Below are experts of layer 6 (counted from 0) of a mixture-of-experts language model. Rows are named router (the router's row for the expert), gate (a neuron's input weights, with its number), up (a neuron's input weights, with its number) and show model dimensions 0-127. Each number is 500 + 25 x the weight over its row's rms, rounded and kept within 0 to 999. Numbers have three digits each.
Before each expert's rows: "gets" lists some tokens that make up at least twice as much of what it gets as of all text. This comes from a sample of Wikipedia text that the model never trained on. Tokens count by the router's weight.

# expert 128
gets: "\n\n", "= ", "\n", "==", "== ", "==="
router:499520523465555522519487506486508477482473486525519474502511514464492461495473504463537488481527515458503474504496505516546532470526478534480453504513487481547516498496552521501542477526515498521467522520513499470460517487463510537496485489540541550525517531533490475535524480474470449493480543537475484518502471463499476521508535502472480524481496503520469487500494471501490464511520
gate0:453505499508535526491484519491470478523479510480539482532529517510503492478478478511507491514508489465488486462568495510483540513492470540489482540485521500451505517529485494504502465521448510508516495482509513545470505534465502464496505530488527471537480483516471474470514520496517464475463528510495553536511435469481506538552501509482470488467508471482468485490529460520504511486520
up0:475537520532474495489514501485510531488496537487464506537487516529482479481506509521517468531519495494473504518504483579501519475512488502538539541484462480485458512543499532494522507501487490476511499464497482529447506559481503500458520556455499523509478485497494480495496449515543534478475523525499507526502490498512546508530475472484483503483555514472512449535506485520509480485492
gate1:475504478491457513531525509546500466509521485539520506495532519464496506506457542525481523524464500508538540484489490502501462455454481460492486547488528508526521485516540493494495486501534511495477515552477497482483532469525502538502468505488522477484466551506514520523484515499494537505505526505476488469534455528544465503520463524499515519524520510490480448543475495477469500487530
up1:510531461486481523521523518482537495508516479508498544480476479505488483500477503500528453434473533496470505511514460491499462433489532474468504517470524498488500499501489493505495490527497497539497498518493514489496510526479486496518465516559523532464478530469506534500492550526529516523517503491456480484473494517546436491533487528485542530512499517515540471488449502449493493491498
gate2:458501499499512539520518536457510508538537496489540497533493507489543543512538474557469470504504474440547493478521466479464535491483496504493473470504527486486515518515496499515528481510454514492499530491514482483496486489501484505517471520521454524581488520477483512495497507514525508453456530490511544470527509471462488504511490491496508487479471461520490534501532504502521518484541
up2:472516532508535489483499514450517539513512497511512514506526507477531473540538481533489462540490529462508462531492508485500509544476509503481469512504511484464505498495519531489466490530506509490490562501497463451506520549506469539493476442476500503532491524468512528486495496516529450518484453534462492485513543495497540489500531479493510493504507433528473526511512522518518509495466
gate3:510504498447513447447491537470484527484490511486507493511514495550516465492516471514516536532511511513515520489520536533498508477473483544497525479475498499480540518467491515504533506476441486482513497482512543489491490469521483535522477521514481543500532497525504501542453482460484534496522502501466521454503509488525525511513508469494488454474511546436557529490506473523496506510498
up3:537481467505486517504482498510515516498514489517543486518484484530487568472483509502488470525495544532501520504466536485505518507504551497493488488489483520483460501505495502445502509515483485490500509441487501492527522515479467538481547415530505516497489508532506478495524519507501567500503492496537491485475458469487509529477485519486517498530528476469491463587492505503474493513508
gate4:484505520540516516463538509537498494477527494490506509494462516520506487492501489518538516456509522499478559464436477487540511513515508501476500470516466479559447527458490475519486459550493452522487492508521497497506471528489482504498522480469522529521500501481502502524507519477543491485495541543523515485513494536455521504505516495504473502506530526536544472479477453496543497479486
up4:485515506532489525482507483512510509492494527510465528503509511513542488526489527528499503539572479488481525511503495507470495516470500480507510474455479423508494514515544484521498454516484483486434530488500508487485458548505456515454530542463552525490502497464554516494485500493544510466495481499470541512473517486462510484539507496523480506498499528527500514459507502520518486492509
gate5:493487455474509498478493508478480471500489452499450476519504480529515494482494533504515507472506477498452513473511553482443523532528513525487521494482466498550509563499493525501484541488478477530530501497500506459494468508494536507449535503525525542491480488460468464465472466480529500498493485487508483466490470532507488558485529536507523498517469519546481495495511497493532527518485
up5:519520512512510490535477425485514501525517490485494529505498495479479473507489480522514491523492528477545454545469464553523489470507492421506488518485555489488498470509471487498526497515481490500457485506467496524533529468503505522520488503475504493468522489525492506526531523501467533497507514558520546542546517469514486479517481500536525520479528497468512526459485524479506471490498
gate6:480540499481502509533537506479433447502491478508428532516506527514483517530449511500487511514475517492475499514480481509516453492483496541485489454474492500551494495488482491525496551462529485499529513520509492476492507488468441529534521502519501511495476507454513509524465510488512531533461490493500475488539498488565515519472504499500502479497518509492573493472482513500480508479490
up6:516488527514523474465508494532540540522520511492552489509440485519494489463536481523545501485483479498467474471503470488504519470535506470502502586510519481478474468509500500490512543520462525541503498500476517543535498471495568459507492502485521503497531523512500500485506510499486448455550521493486512485479478534452502518478513475494510534498500457510480521494478484486497503486489
gate7:522502511517541489515467525510527488507474505470517522529520460475459513489518475495525509554516466497530469474453501529497497504505504539511482502473475497524480477480488504489469494484449518466500554471496491461513524491468490466498529535498515481540489505522534531467489451478465516525519498481537509518476465519497531485454532515500479476427548502501499501506479484506500527529457
up7:457496469499455527473513456483480546500490509541469492488469516515539485495491511505496529480500533505470531550528503486457501519490491467501506463508518465477500502492502462505510510507526504516507474495453497552487433519519492526500502448489519524476487508499491496517498547513531508507461500530444520473499507476513549486517475494523499513581471489491543490494511513477513458471503
gate8:502465471523511505498471503490469494485483489470493474481475455498508530495530521546494451488514498515460506496531473497489460510508469483472489514496460489509542470485529516514486486502494419542509520574472513491528501476532488527541549494489508504496465511529480526517537498471521469519488498480485505522494479482509542498534487526515482509497505435496512450494485479521544470493480
up8:451541492513513504501485466472498545532502518495480501510514538499476500528437453479513533518496497484504517521492526547501493508536495514504494507486510517513494521481499508507518506454499520459525455456489463507474484534454510503451488510452490553464507538460543476491475482497489490513483483496489499448544502492465493471499493484463502512503503560482457522528485532499476530479486
gate9:485472476509519493521521467487508466458511498487484504506502497499508551520448529465508461487474509495458524516520474492525510503515477524467496471496517532561478485529531509515497481492476520522469497503517566509520478472443520485423519506480540515483486515501509484501508496481475489543462486485499502528532468520510489477504536503439486507541492484489455502503496543513492484447498
up9:496459540488535528486531471519523513500485524489481485489548518540476438527496554471499522459452480495521510516496488472489521497516512516488473497518526504528442494489482503530536522506498537508476454500491499482508524510476510479512527466511520511520480550529533500550512518496483565501507520511498498484481476544465514497487514494468516523524509520470498546536523464473538482487473
gate10:501456469492551471515530507495528556536497473500508455467506518494505504506502527516510507487484518520495520558532478468431470499510486453501466465521483524479534470485559494460533491514497525522498495473471506490525494491511447476516483503479513504479518546517516448523518497509471467487526516496506496435519493469516514504507508494492487482491497528505475522536483487448503489536488
up10:530510503499499517447508497530508448456496524485505524503496456501491461500520489480487517523523453516495492477485537503560522514473495543495511528468559505504467549528427540530454514501488487474511493519498521504487503494479513541495513510543457497524505447496491541505499481460503551487501463487480498559470513521474516502505513477507507495511491482491500500474519498537494518472509
gate11:498510469495497443517499547475483534510532514510546479452490480557494509481451530524519498515464455472475462515509495501527507567508475484530465527473499471498526488494507497487515466534494478526484490498512517507444503476534503488509544508458477508545505497521457496530533538504518508476467499491481514488494538508494486474464516508508501491475494497528533512515468488526553536495478
up11:503494528474524521535481461518539483464506489488525541515505498479498502538517483479488575507505498510485513491519487487506501479500526485468558458526489455443473454523519475544488521476500486479484523515519494494555525497491481450518444511481501497496479534527519510519511507490505487504500510493485468512460464539523505467485504444521545458545487495513499486503494501481508469526529
gate12:485527499491549484540461484523491487467476490481468486500567523486518499483518462508519445509479497478485477497478506496502526524529494503519517505489426474513547540516475494503527471493489507490491511509550509525481513485520510510558439530486493499463497493510493538510476530473442473472477523527493516494535482487479494512509517478530519500505488448522471483542481496518511546482510
up12:501522478489527483507567479478520509491491480508518520497513490476490460505499515477511474523449558575494480514495453501514508508498460479517508521493524501529505480502500547484498509490532466515497462510504517481522487493473484536572488494487514507520458508498481495477538496441537503455483549520504498536496538534522496500540545482502490486476559480512517473514500505479501474496496
gate13:492507486457499537486465488486487507512508517487446476500481503494475474471502507528496438515530477480485481521509535532497474480557484543536482534489496461467491541506535482512490457492471517463492484523475503500518528495472532554491502493502548529476520514484515475452500475479493488483510485479525513504481450439536468480523492477496498527487499454499512483503497507516445537478516
up13:525481497523469500511548474513496507478464487514552520523521519497499540513479491499505537503475515533515505488468490479516542495452503463484525493484512511521550436484481507519509535515528495532509511476523502534463483456533473439502498523485472459511487483530474519550497496525503554499480498502501488496543508517472519515495499509525516474505481569515467507508505479492540447530500
gate14:507493458502459513551528482478502505488499460479546483537472504518459530526508512500504538506481461491494532486519492508473513473493460502526492481548574514515495499495518512474469503524488506488481515500471464522471441443537534484478507506508505502478478482520484474505530500546532520491516538500562531521535503498505529481501557490480465491482511476539504496504516490494494458499492
up14:531486514512506524492498500466500516488517513531486475518466512469479553497496505514522517457503471516472512522523502431489486526518500511444550511489504497485510516441477519526503468481488466476534482515483531549507516485536540500444494504495540465529514544479538501502524528472544506524504453513492515477509494487494500530494490516472477453473496475522459491483525463507489541483523
gate15:518506485490516494524491498474496543511525496541515485551456484542492511523516478508507500502491510530490469525449471496496515512500541499472509496528506471560487468515466490505520516528531498480475527457463475522489512511511474533529539508520477508493481513445459515494501501499509494484493548524500491489519531471461528495484476498506532522508505508580487531597491491499502508516497
up15:474468524547465507467501497491479468488475498470485483485564508513511500447536524491476502504508468508493508473508511501484463481476473475551485528478495473456438531500508505520470473454471454529513491543564508471517496507480512459484480499485513490484500496506538493514511491490547480486503433471490492484483480529512475484512525518496478488506509478462503524444522480529503506496495
gate16:553483554519498508490492482517512485501540522494503535519482527531470465517507554502466512481501499503487512506469508498519497470526462538527502489447555515492488511526504489508479502468504489503497524496519487474485531490496538485560491462486486499492488489482514523467527503490468476474533457510520452513477510574510483517508501554512512513492484534517525518495453471501480532442469
up16:530516537510517526474501496488511496528524528480513514513472545534478493512503540472488512440507487493474538512444510499504511503519477566510497479441542508505468499501495492548507504442482521518499510483515487477498512479508508529536481481493479491537496517471499529497508527461476458524515520503492488510487539569494489496485469528500526538508494533500548504493432489496489515457483
gate17:517509504519500507496463497493524516493485486486465503484540526504518476525506490502484471519500479518481542505487539517477511513487505513498484503492480478562525555439462528487483492451506480523498520501477497513489456538538549484461478481537485556481510476522542530507473490501500538503511527517470515499541508501531508526524502479523479504474464501481519491501509472506573498561545
up17:524508497487520520491507500510476485500487519481465497469514490509550546558493487510463476521479486490500485499450554540534462474480487515521498521547468472519507523448508524498519492473486518537462494522487491510455496494518522512506470472466466519493514493503551521548520511484477507481530535492487492517529490468512533491521500491513563529505460455468517467510501498534483474524541
gate18:502530501513443524471456507507503462485467498485469520525479453499471457480467505535527469521499538477498525499522513525497491513487489519510508507534475526489504511499476526469520526517487467514530538471478505471481479478544526472506514534510518487487483477515504490500474490482542516451426532483494483499512495509517471524525464476501488451483477530444511453510515549518497529514529
up18:513464482456481484508474476480508518464486517489485500478460491512550481498485510503519518492476447497542481501529479526517488502504521498494504566492526482508479496537484545465476519454503497511457497492502512489457501547527529473509505535501491492543479508482483514486510513480488518475515525476476493530470507504568503432494515466524451489503517467548505539506486497444503508474472
gate19:523489481507480509506463506495498464469512517538487528457511485504491516490500482522562537455491481490514500506494499499470526439471515499507496473469535506494469516433498490512565490493476527492492535503518526406538461520530522509474528522526514519521514486520506503491526474534514505492477520489483506526500478515483489517504500511515537541502517498529540461498452509463523489483512
up19:535464477524505509481467533447511463518542492486446494464486501502503457524474480479503522477475517474486537509498491463476495502517511499485455465531531502490521551501528507543536484496467512484505526514481511457501466485530522483527566486538550501509488513532477457489505485493503466528477482458476505502540505541465514511519490515536501519484496488477483485480456491481486508505469
gate20:504540458536549477513489495511484530529526510495454505483452505481469467504504520497521474483488496467533482490507475521507512482496476440513480500515524558455510523492478514481498513496464479454500476525480505491487507506514514498510499498496535519489454507470494433512479501511536515518490487562505549495488502484480494487484494495533524533487509541464518473459495562470479534462505
up20:505472518496430528484497475464510469495460506494535491492518470518516530494481474515476483503513504531486483500513513513465470509498515568475528512471485473531527501498527481515518498466542521532512542517533536500550493491509504516540488498486453479512528487513530566494504515468494494463503508444509474489520489509503487500501497497471484432489501478509502496532469445537520470534510
gate21:502455480499483514511516522525450472487504486469536529484530525507504499496487519516490554483510504508489491485513505498495595518482478546472468492500519507522482459489518488510520526495478535528484495486546514513496522476438524473523512494513473493523499492513477531491475462462513505499519531514442492484509558481563488504466493471476515542500480481475511454502512499534496474502476
up21:494533503501524505476464500472524494526496485516512491457490475518507464568516486489497460491500527519517489520513496500479461475509522465549494520465508508458509502535460492495485508521512486458503496507475482448515490474518457526488517508485496495511457466510520466497515540548507517508522462475564482513463451541469494473530488532539483480498546540525485517505485512470521514506531
gate22:491507471534501473511476495483505489534519476480525480501506522524514475503498483522507460476544487497501488461470522469497495430525508512513495507450474506507468469494507506514501484515519515459494484546494509496550502472514500533462486534484557493478448470500449497514446484493504488481503530526507462494489541488446458489482521507521487498530505558492496542504530446500468501488483
up22:506476503517536525497525538516513524503533521473466509550527507493546475466524527433526535519513523466513462466489498495505493491476508479499531502518508500533474524531505484508502514493506455536537518465459520506450510477501502453496524442504533534494487518525479522477450500460481500511478474504488499551510470497556542506506477516534514477498513477516478494499479535496507490533502
gate23:489500518496512484463444510509505511534499483498477475473528447500503509503480504473528514492523467444483535436485527485447518541462481495470512545486494459462504460482562497490491498500510496535485503492505475481494501501542493477525509502489510510464525499534482503526498535505505468529492476511551504496492507555485498503506513526525472451493457514527466486488484501500509456470454
up23:512459511487481505478501518493515518495489480476477474504509454525505521491511490479499523519489498499501531499499530537476531520513490519512525554517496477502499454493570521497568532492547472534459530511508509475492490493528480484498499546515484497494499526516516525536512454474538478514459512485534484481497495540467506499484526483549504474526489523478464490483515505524454448476432
gate24:495476492463523519507495473493460547525507512488528463566507492521532543474502498487511493490507477535517523529518498532517499468487491495475483518522527499545514517471466533470483483494521509490477502549484508494503527492470496482422461521514516507509501501476469489517509520472489474484454567511498531469479445513492509461502519484562502543477461497478523494498526480497482510519481
up24:492491521486536518479529540502510467497481531489521534489535507510496455471517488489501460512461501520497538479569511482491496471503466508528487473532479482477535506476510495538485516513515565490559495481466505447464503465510495493543484450492445500506498533472498493488441508501522485511464536488521522513507526495489519519494499476499535480469505524473492545487516530515509471489528
gate25:467512538464522496524507512492535510481484523501480498508534489463474491480542524514468473506480527480510447465501502529536516470502525541508488516452497488453478515510483464502436491488519500479489495536516525524526510548484482514499479507497516482528471538476490478483518439530487518502489455481530486528502477448518501484507551461472521486511511458476510510522520466462488484464511
up25:539500463524450523491512509535458475518534492496499508489481493542514529514485509476530504458479489514493557508522513463461487542512447464491514493525526521507513464469525505515536505521482522503491487466466482479480482465516505471525512472497488469475505478503505527523489564496495489495511514554466534442506507539511499540477443522524515528480506532496486478472503531515512522520500
gate26:507512510521470534471490442517499490485503541494523506503469525470523490509493487453495537466488500518519485484555449529513488488506499488544535474491517485484496499522528514468517479514527528477469479492536479505488460536470433482474516531448480508544499517502482507528507477464507515505521502469501527489470511486518523496499465453479518509467462502472470466458520505479534450496501
up26:516520500513474543476466474508503499498519524492520502503450520460521485487490498451496556468487508524511492490537488524499488499482503497537513462501495493481482500523513520455503460519531543491464478493545487495469458553488451495472505504480488520546498494517487499526527475488502520515528512465497521471464483501530530485493445447481509496486468520458477461443501485488544463490501
gate27:466477531508524498456486470505526517492486503469527461468546478514468521508506483462543510510504471478512467482528503492458480468493516466508443466492480530516477544492477481506532470485466508490551533507507526433516501513527502533513494512482513535514460501485550522523553493517485530483483483461482532526456493495510509510503487512485467482505486499490503498515496454504558497513528
up27:537494473504479513546495532519470517504504518486485543525481508486506476484492516502491503458494516521509517540520504492529514554521513540514526502505525479473501481542522520474478510507525523500441457465498484553502477508455488485509528508522492438512537467519449483496466479489512482505518508536513436487550486504493493477499486464535534512454507509519459506504490524521457526492476
gate28:484484521532512530527490495507524545477469518552492486521521534449464513523503502479498495507495462481491476524486487474487487477523503516447492505511469512497491523530512472503495536525441503480541504489497489508513513523466509465500482495522497540513489525516549452491494511502492471482515438544501495466495490472493512472457503519489477535474530462542506517535524463504543538514558
up28:511470493522539526528483503497493484472456511512465497491505500467485466491515487484454458485442503463487486486512490517529488491544481530530511500473450496508524468504534532507448551512498508529499495489528491537472557507462515483498482502468509491503514523473481515493500486535532505551534477516499506455503441457496490467480491461502530545547501479523501485503537519475484505499504
gate29:481459504509473532497518484485541459454490496481508504498515507483487480505500557512529517495481448467482486546474487470528512528505447499530474497445491526511500513513534505515505510494498483509519508458480505515524535469537551517511486455546552459479504495460469475516540493504504490525507510500471490457548509502488463507482477548506499515510547493525498492519472499503532474462492
up29:476471489474541522467489519469543498531512490513495481500524502539501522553530534525490504489511484523472520491471497499486499510496495501565535546469492497499543510505529508509509501490531490491469469466474472510549554459482530536484500520529472474489476508471507482542501493526508481515539490505474462490487497507464496507537458524514470475490487495583488487522476503502549485476497
gate30:512499503473509485478515528450491487530533490478499482479493512501489531497516521493470476470479493519514488465515471483540483517466458506488513500507507510498532481511458478518528555528481537463508546538521519517528518445491498481510539486496495443543471454488471525550516512498493508535512481546531516476504486473471456513508510481525472494519484507449534500472522535515475465530519
up30:516484459569504508476511490531488507474503529525521548481507526469491485480496446461505493524495500496490536494479507506526526509492516504494506474493498494498565532513470523514478476512475498537506475471495497511489477526502491494513451550488512525465524504485525465436507502504479529473536533481469532484527499482515492533492509530545498501474470513502434454469459495523534516509531
gate31:509536519550521513504524482492514503491472505566497453484523476536510480542530477511493505447500541472483466483513488493478526523546505513496460481482476483524528523498521499547505496518510491506498513501505524479481460471498502494491518483508485499534513525500505491508517526500541433474508445547545494475539505532538456524491479494495514504474499512509473468530485512559530499523534
up31:538511553477481502458496530543505472475451508542546496512452490506521465519511458492481450503486472514478490527519503521543480507532545524525514514506479545477479462455527499483474494520475511487504509464522516476520484504493498491489465522487476496518497512517535519511508497499511502449483516507445476479502517479544461523494506482477507531484555489494473533501516499464509552506483